Experts of a small language model: 64 experts in each of 8 layers, a variant of Adam for the experts.
Below are experts of layer 4 (counted from 0) of a mixture-of-experts language model. Rows are named router (the router's row for the expert), gate (a neuron's input weights, with its number), up (a neuron's input weights, with its number), down (a neuron's output weights, with its number) and show model dimensions 0-223. Each number is 128 + 24 x the weight over its row's rms, rounded and kept within 0 to 255.
After each expert's rows: "comes before" lists some tokens at least twice as common just after its tokens as in all text; "comes after" lists some tokens at least twice as common just before its tokens as in all text. This comes from a sample of Wikipedia text that the model never trained on. Tokens count by the router's weight.

# expert 47
router [147 121 101 137 114 100 129 133 147 184 161 164 130 142 140 167 153 123 115 111 149 101 146 135 124 118 112 116  78  90 124 135 124 111 132 106 140 113 148 101  91 146 129 126 131 107 156 167 132 116 154 132 118 111 114 134 133 135 145 139 131 135  78 122 147 153 110 139 109 157 168 129 121  99 155 130 144 126 123 145 128 123  78 121 115 132 138 150 174 130 108 121 223 109 111  92  85 130  96 150 166  97 121 159 156 135 108 107 121 132  99 103 114 117 132 134 133 104 126 123  95 145 169 135 132 155 169 111 147 190 161 122 123 148  81 178 129 113  77 123 146 144 163 134 102 164 160  95 134 157 151 121 136 152 110 126 177 101 156 121 126  65 137 129 117 121 133 138 119 138 132 104 158 106 157 143 125 130 116 147  95 103 165  90 139 130 105 131 106 148  94 103 167 158 133 114 168 184 133 171 129 126 111  95 130 102 113 144 153 115 144 135 140 147 158 132 123 129 114 170 155  92 151 140]
gate0 [136 154 182 127 108 121  93  96 145 127 141 154 101 141 103 100 136 105 167 145 204 156 163 140 139  86 125 123  91  95 150 146 138 136  77  99 101 109 123  60  90 146 123 122 119 105 118 156 115  67 155 145 104 109  92 112 133 147 104 142 105 121 126 109 145 126 134 128 146 155 146 155 149 116 150 168 140 127  92  91 111 135 141 152 131 126 106 117 137 103 123 132 133 115 129 123 105 131 126 133 116 136 179  96 125 114 176 125 113 153 141 104 147 109 163 162  96  90  98 104 127 110 153 135 127 154 153  85  82 162 146  93 112 154 115 151 122 140 137 160 103 166 132 137 113 178 141 126 202 106 117 146 138 123  97 112 115  93 140 115 136  97 126 140 117 152 113 162 182 132 137 130  76 130 152 138 139 106  99 127 146 121 125 120 120 147 122 124 139 140 145 138 142 134 141 129 149 106 139 101 167 164  98 119 145 109 123 136 115  96 131 120 125 155  99 112 149 155 139 155 104 119  76  95]
up0 [158  80 146 176 126 151 131 132 117 108 152  67 125  98 118 161 115 135 136  82  99 132  88 106 144  96 130  91 118 155 117 124 139 150 142 106 115 103 128  95 170 106 105 171 112 128 161  97 131 135 127  70 142 161 116 121 116  98 148  83 161  83 111 125 119  93 136  73 115 141 148 122  83 161 126 145 126 133 115 148 103 145 163 144 127 131  95 151 131 113 123 115 134 111 134 153  91 126 155 135 126 145  94 140 125 190 114 133 129 115 104 139 119 114  95 119 148 140 114 123 106 162 113 160 161 158 111 158 121 131 130 154 149 108 115 114 135 138 153 157 131 119 128 108  79 170 113 113 134 162 105 114 116 131  99 136 140 134 170 107 149 191 118 118 109  93 123 160 151  81 121 200 126 142 138  95 125 111 123 120 125  79 139 156 103 119 141 124 102 135  62 166 127 108  97 114  98 152 110 111 121 127 127 107 132 128  88 159 128 141 109 105 142 142 148 133 148 171 117 126 130 145 104 132]
down0 [118 113  97 109 175 149  88 133 136 131  67 163 127  93 143 154 149 136 132 150 111 123 120 130 146 138 195 118 117 136 151 115 118 154 114 165 122 147 161  94 100 150  93 133 113 147 135 154 106 134 163 121 115 123 116 110 118 112 132 114 130 126 141 110 168 150 124 107 105 120 158 139 124 126 139 129 128 102 137 154 114 200  89 133  76 112 108 137 119  90 124 145 163 159 127 101 118 113 160 106 127  99 115 138 168 102 150 118 138 110 118 133 145 133 171 185 109 136 153 128 129 149 114 110 167 134 107 148 150  90 154  95 118 124 154  98 146  90 117 136 123  91 138 173 118  97 108 148 148 195 162 163 108 126 139 132 181 140 145 131 149 116 142 108 164 162 124 114 131  92 107 112 125 155 136 147 153  97 147 121 114 134 122  94  96 121 167 133 128 143 130 128 131 107 106 136 143 144 184  87 175 137 127 116 151  98 129 111 145  68  98 118 131 103  86 182 135 141 139  98 130 114 114 119]
comes before: "| ", "|", "(", "of ", "– ", "/ "
comes after: "| ", ".", "–", "the ", "201", "200"

# expert 51
router [170  99 136 162 127 135 144  99 136 116 127 140 117 113 123 147 184 140 135 153 149 133 122 195 130  80 138 163 156  72 118 137 133 168 129 109 139 140 110  54 116 114 105 125 115 113 128 162 120 103 110 119 165 159 124 140  69 152 127 110 135 175  82 151 111 113 127  99 133 119 157  96 107 168 126 102 126 115 128 166 103 150  88 149 139 143 128 109 113 128 126  96 133 125  97 144 113 134 136  99 127 130 141 137 153 157 145 130  93 160  90 135 135 157 109 110 128  92 133 138 108 121 143 141 118 118 122 123 128 177 151 113 106 146 123 184 113 107  68 122 114 156 147 133 127 153 136 134 131 133 107 130 120 132 134 159 112  91 114 115 138  83 123 105 123 120 164 124 120 109  79  86 200 121 134 170 137  95  80  78  78 103 128 122  85 136 122 133 125 145 121  90 139 111 163 112 150 127 111 111 130  78 143  85 118 157 135 109 115 150 130 137 155 137 143 114 138 134 115 123 145 135 111 108]
gate0 [173 119 118 141 137 149 115 142 189 137 151 153 110 112 101  91 161 125 108 131 135 122 175 171 122 158 127 156 139 117 141 116 150 117 151 143 135 100 128 120 103 145 140 170 115  94 107 146  95 116 112 103 130 140 127 105 121 114  98 105 102 113 129 177 112 135 126  99 130 153 116 105 127 123 138  85 134 123 179 133 147 136  87 138 110 149 163 126 104 154 125 136 163  89 128 157 128  92 198 179 128 128 158 113 137 155 146 170  74 143 151  92 169 150  99 136 124 138 122  97 140 142 117 144 142 158 124 146 138 128 168 120  66  92  85 100 137 114 158 141 148 155 185 103 108 135 182 117 132 161 171 127 158 142 117 133  83 130 119 134 113 103 134 150 106 124 138 136  97 151 130  79 142 114 124 163 130 110  93 119 105 116 169 154 133 140 124 123 121 134  96 108 117 115 131 122 158 177 120 115 145 154 135 108 130  96 156 148 104 120 107 125 151 120 122 151 117 155 117 114 137 163 129 183]
up0 [146 153 159 127 159  72 147 154 135 140 144 129 160 126 127 111 118  90 130 125 103 136  79 124 137 158 106  94  63 137 127 212 135 128 130 161  69 142 140 128 126 142 120 130 141 104 145 123 126 136 154 142 117  73 116 128 147 140 138  93 130 133 148 111 130 130 122 144 101 159 132 157 137 126 123 154 112 131 149 123 173 112 136 109 143  90 104 134 152 121 120 145 129 149 123  93 128 158 116 137 119 160  98  84 141 124 138 160 168 125 178 148 127 119 112 126 136 122 135 142 159 154 128 134 108 133 142 101 161  64  94 137 211 109 131 153 100  57 127 129 138 125 134 117 138  72 138 143 102 126 141 139 110 129 133 107 141 133 110 109 118 142 179 125 130  86 103 160 123  83 173 135 108 105 149 109 145 109 163 152 158 118 125 130 142 151  98 174  96 102 134 120 140 131  99 129 134  96 107 138 140 153 121 180 128 112 125 136 157 126 119 131 131  99 127 100 164  90 140 110  97 132 133 102]
down0 [141 102 116 173  77 139 120 110 169  99  91 162  73 101  96 132 163 133 125 124 161 114 165 151  99  90 140 131 149 100  91 113 103 142 137  83 150 169 148 123 113 116 102 151 160 138 111 140  87 106 102 124 100 133 140 161 125 126  92 109 127 117 136 150 122 149  95 157 153 112 117  83 169 163 166 102 101 129 168 125  98 111 140 163 125 112 148 127 107 141 154 136 113 125 110  94  89 103  92  64 107 130 112 118 105 128 123 150  93 114  98 128 172 112 116  84 156 144 126 124 101  99 127 146 156 121 103 161 131 120 130 131  80 133 144 123 111 152  89 144  93 124 119 129 131 160 134 124 137 158  95 132 126 174 135 153 152 126 121 190 127 117  81 136 124 113 159 106 157 133 132 116 117 140 144 153 159 154 110  88 139 135 134 127 133 114 133 125 140 146 152 126 116 121 156 169 143 144 153 150 101 119 189  90 130 134 171 111 105 125 133 166 102 104 162 134 125 111 137 132 132 120  94 130]
comes before: "- ", "| ", "The ", "In ", "==", "\n\n"
comes after: "|", ".", "==", ")", "===", "="

# expert 53
router [174  84 126 141 133 128 145 135 138 124 120 161 133 138 158 134 160 135 106 131 168 128  65 142 164  92 139 133 159  67 131 133 139 108 120 114 130 129 127 108 142  83 127 101 104 140 106 168 119 115 162  95 143 147 110 148  91 154 138 129 146 131 141 145 140 115 108 133 126 137 182 112 140 108 150 152 131  79 161 100 113 155 113 149 132 116 117 133 176 159 123 137 111 146 108 137 159 138 117 144  94 144 117 113 161 130 164 170 137 137 120  99 114 115 120  87 186 122 126 125  91 129 133 164 166 124 128 120 164 168 145 141 135 143  90 144 139 115 102 129 129 128 145  92 115 200 152  84 143 106 111 127 135 116 148  91 110 145 105 144 118  93 136 138  98 135 156 114  93  87 111 125  94 132 164 134 111 106 113 140 112  79 142 111 157 119 121  91  95 122  86  98 116 116 171 127 144 148 113 134  97 109 116 112 127 136 168 142 155 103 144  87 193 120 178 114 149 128 135 121 151 112 159 111]
gate0 [161 128 121 154 161 133 155 109 149 133 123 165 130 110 144 119 151 180 149 126 131 125 129 146 103 144 141 137 123 140 131 151 133 122 102 103  66 112 135 103 107 104 167 113  75 150 172 123 135 105 110 101 135 124 114 141 104 117 157 158 128 166 122  91 142 152 133 156  96 146 119 144 134 105 132 154 126  75 126  95 111 121 124 135 102 139  87 169  96 134  93  87 103 120 143 120 134 115  97 154 162  99 138 102 111 134 125 148  87 151 115 130 114 143 138 110 146 139  90  78  95 132 120 169 154 148 156 102 168  91 135 110 139 114 151 139 127 108 137 142  88 132 120 113 168 115 133 120  84 148 136 161 126 111  83 106 119 112 136  90 108  91 198  79 127 178 120 144 119 139 102 107  89 138  89 130 148  93 135  95 109 155 112 161 111 140 152 129 109 132  95  95 122 138  95 112 117 143 108  64 137 140 116 137  97 139 112  87 123 136 145 169 107 152 126 108 138 146 149 132 139 120 178 122]
up0 [170 135 114 166 142 106 116 146 170 126 102 136  30 139 162 129 125 131 128 138 149 132 121 134 122  96 139 123 141 121 146 124 106 114 143 115 127 118 129 133  88 146 112 118 119 168 117 152  96 116 115 126  91  82 141 190  91 141 118 163 138 133 136 130 121 182 134 111  94 139  63 113 143 148 121  98 143 131 102 146 128 112 135 114 137 137 105 164  98 148 152 122 122 182 151 154 139  90  85 100 134 134 138 130  81 157 157 131 135 115 116 149  68  82 147 106 125 104  89  89 148 145  98 106 147 128 139 129 169  80 186 132 108 131  99 143 148 146 132 150 157 123 144  98 114 149 116 141 107 129 113 115 127 163 120 120 125 163 147 135 161 111 153 193 160 127 137 169 102 140 116 135 113 139 130 127 149 137 133 111 147 114 138 124 119 118 184 126  99 143 130 109 109 135 126 131 149 117 109 127 136 161 135 128 141 145 147 105 104 107 118 170  85 126  92 116 142 167 107 117 118 137 118 178]
down0 [128 140 140 140 119 161 143 140 124 138 109 122 132  67 121 109 135 119 116 167  65 104 134 153 135 201 131 159  95 174 131 126  98 148 111 122 143 121 154 108 150 140 105 126 139 124 148 118 141 150 120 144  80 145 127 126 136 118 124 122 122 162 126 129 128  68 109 117 141 179 103 128 101 145 129 124 113 110 128 127  64 131 108 154 132 127 134 150 139 157 111 126 126 120 118 169 144 151 147 109 152  99 119 103 171 126 129  91 132 124 142 164 127 115 100  88 138 124 126 139 176  94 178 147 132 142 124 152 122 167 143 130 162 115 150  70 148 112 140 138 164 155 112 112 122 128 125 119 107 114 101 146 180 131 104 110 107 126 138  76 177  93 132 116 155 157 107 121 141  81 122 105 125 151 122 133 109 170 120 153 130 159 118 132 153 121 103 107 165 164 110 131  88  90 130 100  93 117 128 137 148 134 108 150  92 131  90 122  86 117 100 121 117 117 149 117 137 152 181 100 169 110 153  71]
comes before: "- ", "\n", "s ", "\n\n", "2", "6"
comes after: "|", "\n", ")", " ", "–", "6"

# expert 10
router [136 124 152 112 131 138 143 117 118 116 113  82 148  94 147 155 155 122 122 153 188 132 101 164 153 108 138 112 131  56 144 156 121 134  99 113 121 152  90  90 163  98 103 115 133 121 155 158 141  83 147  92 129 151 138 125 122 155 133 124 130 140 131 119 139 100 104 131 115 123 148 121 138 137 159 142 167 116 139 119  99 170 130 137 131 129 122 111 143 119  65 133 148 122 126 127 130 147 144 123  85 123 152  88 122 110 124 144 140 133 116 128 134 159 177  88 150  82 108 106 127 153 151 172 141 129 127 117 142 117 125 104 149 138  84 138 147 165 136 134  91 154 152 128 107 159 174 121 111 127  84 136 172 128 118  86 111 115 132 119 153 107 150 146  91 119 148  84 143 123  90 138 135 136 117 197 108 114 137 117 127 125 190 126 106 116 153 126  85 127 113  97 110 135 138 152 152 131 108 148 155 128 156 103 156 134 125 111 145 174 132 126 145 146 168 102 187 133 119  99 158 199 116  93]
gate0 [ 74 122 152 169 135 102 150 124 112 156 146 118 137 114 118 137 157 138 134 182 153 181  74 138 109 106 151 119 146 108 119 144 114 125 109 126 112 134 119 119 180 132 135 159 164 127 143 142 150 113 177  92 146 143  98  81 122 143 154 137 117 150 165 159 120 130 102 123 149 125 108 106 145 116 141 150  87 121 135 101 138 159 116 133 124 146 153 137  95 143  79 158 123 145 148 169 149  77  96  86 155 164 153 101 134 133 123 146 107 148 155 153 108 111 168  93 132 110 118 122 130 150 153 137  85 105  92 135 136 144 156  86 131 136  94 152  81  76 118 133 134 121 139 113  87 158 168 114 111 131 117 133 130 126 111  91 110 137  92  66 137 140 127 128 101 128 166 105 157  64 117 103 155 137 142 134 121 126 116 128 156 132 134 120 140 100 157 123 104  87 150 116 124 112 115 160 141  94 153 132 145 134 142  83 138 100 120 151 138 129 125 114 116 156 151 140 100 159 101 111 134 173 142  85]
up0 [155 128 129 160  92 122 166 177 146 156 102 181 159  97 132 131 117  59 102 126 139 133 175 123  96 126 103 145 145 146 122 115 139 103 111 161 118 118 102 112 102 112  91 153 109 168  97 128  88 124 108 152 102  45 178 143 146 119  62 110 137 130 127 146 125 132 159  98 123 109  96 137 118 102 143 159 121 132 140 127 135 148 130 118 126 100  95 152 140 163  97 161 130 100 150 170 156 109 126 133 101 127 164 119 115 129 147 124 125 137 115 155 114 140 145 123 151 124 121 123 130 102 142 167 134 159 125 115 140 105 129 138 138 106 142 143 115 151 138 148 156 161 155 140 108 125 120 134 125 140 120 130 125 167 169 114 132 166 100 102 135  95 104 176 156 175 135 132 129  99 116 180 137 134 130 145 115 188 133 142 124 106 104 118 164 115 166 118 147  80  88 135 153 139  92 147 139 166 159 136 112 139  99 128 105 110 142 141 127  82 140 111 140 112  88 152 139 118 164 116 124 167 121 112]
down0 [ 73 147 109 112 108 115 130 107 109  80 133 142 130 105 130 123 125 136 112 135 120 143  53  78 111 169  88 147 165 133 105 145 143 144 100 164 124 117 106 147 136 128 155 101 142 143 112 120 167 144 126 157 150 133 121 136 112 146 133 138  97 104 104 129 151 137 127 123 127 153  97 113  86 123 224 117 100 111 142 120 136 157 130 148 163 123 116 108 168 135  86 129 103 136 142  91 123 112 138  96  93 116 158 122 150 155 146 145 174  76 128 125  80 105 166  92 114 155 108 121  85 162 108 150 150 108 138 142 102 137 145 128 141 128 128 101 116 115 150 112 176 133 116 139 142 135 107  99 118  62  94 140 121 178 143  97  96 148 104 123 148  98 148 147 169 142 167 147 128 122 110  92  96 137 132 128 125 142 170 135 121 129 133 171 165 135 135 116 113 129  72 139 122 132 118 113 134 144 112 111 127 154 168 158 104 102 148 131 137 147 126 117 122 126 112 102 146 117 142 118 134  92 137  90]
comes before: "- ", "| ", "\n", "|", "201", "°"
comes after: "|", "al", ")", "Al", "0", "=="

# expert 63
router [134 125 129 141  89  92 106  87 217 139 128 143 132 130 124 170 162  94 150 148 177 122 138 172 106 108 124 126 142 118 107 135 134 139 125 155 130  94 132 130 127 136 141 137 125 105 133 151 121  89 143 103  94 150 127 158 137 121 109 136 134 150 133 113 128 111 104  83 131 137 187 100 162 133 165 137 121 117 151 125 123 152 111 113 125 165 112 115 109 138  90 152 170 124 124 137 115 104 150 125 124 161 135 120 147 135 113 143 126 132  90  92 150 146  93 108 145  94 101 141  97  95 123 138 152 167 174 103 172 156 132 121 132 181 140 125 126 104 137 158 142 148 160 175 139 147 138 145 174 134 138 117 149  94 139  93  85 119  93 107 126 153 129 154  89 159 130 160 106 143  95  97 109 130 106 158  99 150 106 143  94 106 130 124 111 134 141 122  86  97 102 105 162 138 149 118 144 148 121 159 148 130 114 113 174  93 125 172 122 115 170 183 116 143 117  66 139 142 138 144 133 143 135 109]
gate0 [174 118 122 129  86 120 104 138 135 130 117 155  92 109 129 137 120 163 104 135 173 115  83 129 126  67 144 143 117 107 125 124 126 129  86 138 140 133 122 131  80 134 103 149 129 165 141 114 170 134 117 130 104 125 125 143 142  89 110 112 129 147 163 119 142 114 138 161 140  98 144 138 190 159 140 103  71  72 130 122 108 122 132 141 140 123 125 116 112 128 138  85 131 128 164 174 148 124 174 130 105 150 170  75 113 144  85 135  98 120 102 113 121 148 105 108 140 178 103 121  91 138 139 116 125 188 135 130 103 118 137 112 135 133 155 172 123 124 122 139 102 123 160 114  98 159 111 141 159 158 127 128 173 141 145 114 121 170 101 109 143 160 116 175 101 136 158 140 114 158 115  92 130  95  97 177  93 157  86 144 108 166 168 123 105 110 139 111 144 144 133 122 114 116  63 145 116 123 126 105 117 171  99 129 141  95 149 116  92 104 124 136 143 157 146 111 139 125 143 109 126 136 154 121]
up0 [130 152 162 100 145 128 119 113  89  74 137 122 167 105 110  96 141 137 139 134  66 123 141 103  95 127 104 133 123 136 130 137 137 115 145 103 132 143 128 157 163 118 141 125 196 139  89 124 119 116  90 124 139 163 125 111 124 165 124 123 109 126 133 189  93 128 129 126 147 187  89 138 123 174 127 134 140 134  97 108 129 130 107 150 130  86 145 173 147  70 159 157 142 121 130 119 114 157 131  96 159 132 119 175 143 104 140 156 135 138 136 110 134 120 126 119 123 135 145 164 151 173  87 121 148 135 109 151 128 113 114 126 124 142 133 162 147 135 140 125 149 115 170 120 142 130 124 124 142 121 110 125 127 139 120 148 114 121 152 127 100 135 145 123 121 105  91  87 129 134 189 143  76 137 164 113 117 180 162 116 136 117 116 121 153 133 107 100  64 119  60 145 131 105 126 127 154 138  86 110 112 126 105 104 138 129 159 140 177 172 137  67 126 112 149 169  77 129 130 114 121 151 122 145]
down0 [136 108 131 112 153  91 135 118 113 127 134 103 184 150 115 132 117 124 125  93 178 185 125 141 146  94 148 114 138 100  97 142 108 137  95 119  86 109 111 100 130 161 128 119 122 120 145 148 135 129 134 147 125 122 163  94 121 139 113 171 129 118 138 100 136 107 104 148 129 174 100 136 125 129 184  81 141 111 118 170  98 152 153 133 105  97 131 129 146 163 125 157 133 166 127 125 156 150 123 132 138 127 145 131 133 111 201  78  88 106 142 128 119 113 145 137 148 141 140 127 152 111 136 128  72 140 119  99 128 173 108 101 156 101 134  89 123 118 117 145 158 105 121 157 121 106  81 140 119 115 137 122  96 107 139 166 153 167 130 136 179 149 141 115 160 148  88 120 142 158 108 113 159 108 168 109 108 126 138  77 127 111 139 132 127 145 115 134 165  95 125  98 175 155  99 146 129 154 129 142 104 140 121 139 113  95 166 155 135 177 152 181 100 149 119 116 147 137 152 119 154 128 155 186]
comes before: "of ", "was ", "is ", "and ", "in ", "to "
comes after: "the ", ". ", ", ", "The ", "that ", "a "

# expert 13
router [144 124  87 106 136 124 193 115 176 147 151 136 103 166 129 132 140 122  95 131 170 130 114 145 156 118  74 151 136  98 128 141 155 108 117 135 138 126 124 124 116 107 104 140 112 118 105 161 146 122  98  86 154 151 127 141 116 110 124 146 140 134 120 103 113 131  90 126 142 137 183 136  92 140 161 128 182  81 137 135 106 186 121 127 121 154 128 153 109 167 148 110 119  84 108 104 108 102 129 120 116 129 157 137 146 125 112 152 114 130 156 126 131 129 128 138 150 114 134 135 133  95 101 106 131 167 141 132 149 128 120 105 115 196 126 172 132 107 109 113 118 118 177 131 153 132 113  93 150 108 129 152 161 126 133 152 115 109 114 185 104  97 141 126 127 168 121 166  64 109 125 169 132 151 137 156 105 120 140 145 117 106 114 147 143 117 161  93  66  86 118 122 126 119 104 151 145 155 103 136  96 140  99 151 134 109 123 117 144 148 202 175 127 129 133  71 114 102 122 146 141 151 124 155]
gate0 [133 142  89  97 141 123 149 108 176 128 143 136  92 150 119 101 156 128 105 147 101 165 150 105 143 116 109 107 104 122 104 137 114 145 151  73 130 145 150 137  90  78 101 135  80 150 123 104 146 103  88 125 145 143 149 140  99 164 122 111 142 140 148 162 108 112  99 109 132 135 160 124 102 112 143 130 161 103 151 104 170 139 139 139 144 143 108 132 147 177 134 116 107 111 129 148 165 115 134 136 140 142 149 107 138 115  76 157 146  97 102 133 133 147 138 107 114 106 116  60 150 102 132 111 139 101 142 145 117  85 144 135 100 149  93 186 117 137 110 123 138 126 138  95  91 142 143 152 112 122 127 105 183 113 147 165 130 112  81 115 142  95 135  99 112 145 158 116  82 132 133 131 146 115  83 130 131 142  97 133 148 111 133 116 120 101 135 148 122 150 116 109  99 148 152 176 155 187 149 111 110 137 117 163 108 135 147  90  82 166 177 173 119 143 123 151 145 177 108 141 111 150 112 143]
up0 [ 67 106 116 156 148 132 108 148 125 167 111 104 158 122 113 127 134 119 149 133 148 130 110 129 122  86 155 122 104 149 134 135  90 133 122 135 146 157  83 125 122 123 109 124 149 119 149 127 103 107 122 126 139 129 103 143 149  90  66 159 166 144 135 144 123 109 114 152 153 128 127 143  99 135 109 138  81 168 147 108  94 157 152 131 122 163 100 144 119 106 128 119 104 163 151  98 117 166 146 106 165 122 108 112 149 131 130  96 117 142 145 145 116 118 138 117 111  92 162 143  41 130 117 142  94 106  78 159 132 143  93 126 115 144 152 138 172 119 147 114 142 130  96 162 130 116  99 144 159 169  85 150  67 169 115 152 126 133 117 146 121 138 124 111 153 168 164 121 165 173 113 146 119 123 164 116 134 145 132  95 154 141 157 127  87 171 106 125  84 123 138  99 165 113 102 125 149 133 141 131 113 129 117 136 162 165 105 105 124  88 122 124 129 109 148 192  80 126 111 107 141 102 115 133]
down0 [173 125 140 125 103  77  86 130 163 137 133 148 100 135 118 105 146 129 156 150  78 122 150 109 131 118  88 111 133 112 140 102 144 146 121 151 127 101 132  99  90 137 118 112 132 148 127 122 105 103 118 122 121 143 146  97 127 105  86 109 156 157 111 105  87 124  90 134 152 155 116 101 102 126 120 131 131 132 119 141 145 166 157  80  76 109 139 114 120 157 155  85 176 150 169 107  67 117 116 108 130 101 142 142 128 104 117 107 118 131 117 116 173 121  97 161 162 109 179 105 148 138 139 117 113 188 138 111 149 123 100 114 153 121 149 132 172 143  99 155 118  89 130 141 138 122 110 136 119 141 149 102 195 131 158 159 140 127 146 109  62 176 114 142 165 136 111 114 102 151 134 129 182 128 103  93  85 121 148  90 115 129 125 141 132 117 145 120 107  92  95 158 120 125 150 174 132 143 112 105 109 144 118 124 139 126 167 130 114 137 146 120  91 150 142 100 103 128 143 132 120 176 133  99]
comes before: "the ", "a ", "he ", "his ", "that ", "it "
comes after: ", ", ". ", "\n\n", "Th", "but ", "ed "

# expert 34
router [128 136 133 106 158 160 106 137 143 143 108 173 159 124 128 150 148 138  93 142 132 170 156 177 137  97 136 172  99  89 104 154 120 137  93 119 115 114 135  82 156 106  66 121 102 117 150 135 108  85 126 135 172 150 141 122  89 178 136  94 128 157 109 120 140 109 113 107 103 144 110  72 122  85 192 128 119 130 161 145 150 159  99 149  91 168  94 145 164 131 135 126 148  99 159 105  98 111 152 131 123  95 112  91 140 146  97 138 129 110 115 141 129 134 119 110 128 109  89 120 121 116 165 162 156 149 154 144 148 155 155 118 120 176 117 157  95 105 112 149 135 150 138 132 113 131 118 110 119 118 126 138 149 120 105 155  93  95 121 147 173 131 127 128 109 162 159 132 133 128 149 142 135  88 137 170 143 143 161 140 149 126 110 134 130 136 135 148  89 139 126  93 140 115  92 132 116 128 122 153 162 120 158 124 121 128 142 153 163 164 144 138 169 139 162 140 127  93 138 185 173 151 162 127]
gate0 [141 136 140 123 178 153 134 103 136 153 152 154 166 135 141 143 138 132 106  94 128 152 142 174 162 123 114 127 128  92 159 134 117 118 138 184 147 106  94 149 166 136  78 121 152 133 146 104 139 125 108 123 170 137 117 125 123 132 143 121 125 142 105 126 134 129 142  85 151 119 115  92 135 136 145 134 125 174 155 105 137 143 130 146 143 178 131 121 201 145 126 132 135 107 148  90 108 118 152  98  96 129  88  97 151 139 105 121 120 152 131 146 144 163 103 133  80 121 109 105 143 138 106 173 134 121  70 125 185 140  96  84  83 136 146 149 107 131 125 157 129 145 135 154 102 135 136 169 116 117 124 148 145 134 145 121 119  98 136 152 172 135 166 144  95 160 109 120 144 139 112 138 121  86 122 169 111 163 180 122 119 120 141 131  95 163 173 152  86 148 115 120 146  54  70 122 137 139 133 150 179 120 146 148 146 155 137 129 127 124 134 160 139 154 158 154 136 128 147 115 158 124 138 113]
up0 [139 134 132 118 139 138  92 157 104  94 130  90 119 104 120 139 116  96 136 126 142 141 133 131 163 125 153 149 106 120 150  79 142 174  96  95 104 157 155 166 118 113 105  81 131 136 111 141 199 143 148 127 151 161 108 173 133 139 158 128 176 161 128 126 136 110 135 131 116 108 128 123 129 135 129 120 122 146 151  89 147 154 148 127 146 117 135 121 150 108 149 111  81 141 118 133  70 151 158 135 126 140 164 164 123 181 147 148 181  86 152 132 126 137 163 177 135 130 135 166 145 158 103 131 157 151 123 148 131 143 157 103 163 148 146 136 132 135 121 160 100  92 153 128 168 139 140 155 135 112 165  84 118 168 145 105  92 149 149 150 114 163 136 101 115  77 112 122 138 159 151 161 170 128 102 162 120 117 124 173 149 142 122 114 165 126 142 120  91 125 113 112 115 160 142  58 112 104 112 101  98 163 148 147 115 138 107 103 125 103 101 109 145 132 125 131 131  98 132 146 125 163 109 138]
down0 [ 89 102 125  86 117 141 105 112 130 115 161 111  91 107 119 113  92 127 128  98 155 106 113 139 100 141 132  93 103 117 135 145 117 134 113 125 117 134 154 112 128 123 139  95  91 149 157 130 121 116 141 149 125  98 130 136 124 105 146 145 100 163 109 107 134 114 126 146 136 101 125 117 123 151  94  92  85 149 155 115 149 100  92 155 128 156 123 134 114  95 117 146  97 132 104 126 123 154 133 180 129  86  95 114 150  94 133 186  90 147 104  86 134 149 108 160 142 180 140 151 101  99  98 120 136 122 104  90 136 128 124 104 133 111 142 111  91 164  73 202 119 103 115 164 125 136 116 115 133 113 154 136 109  99 138 152 141 118  98 142 129  92 128 132 140 148 158 134 123 137  98 127 100 139  72 117 139 115 158 131 134 119 116 156 108  87 167  90  67 136 185 124 144 125 120 115 158 159 152 162 138 126  94  91 133 158  97 112 114  90 122 107 125 174 138 147 139 165 188 102 110 122 143 122]
comes before: ", ", ": ", ". ", ".", "\n", "=="
comes after: "201", "200", "202", "- ", "199", "–"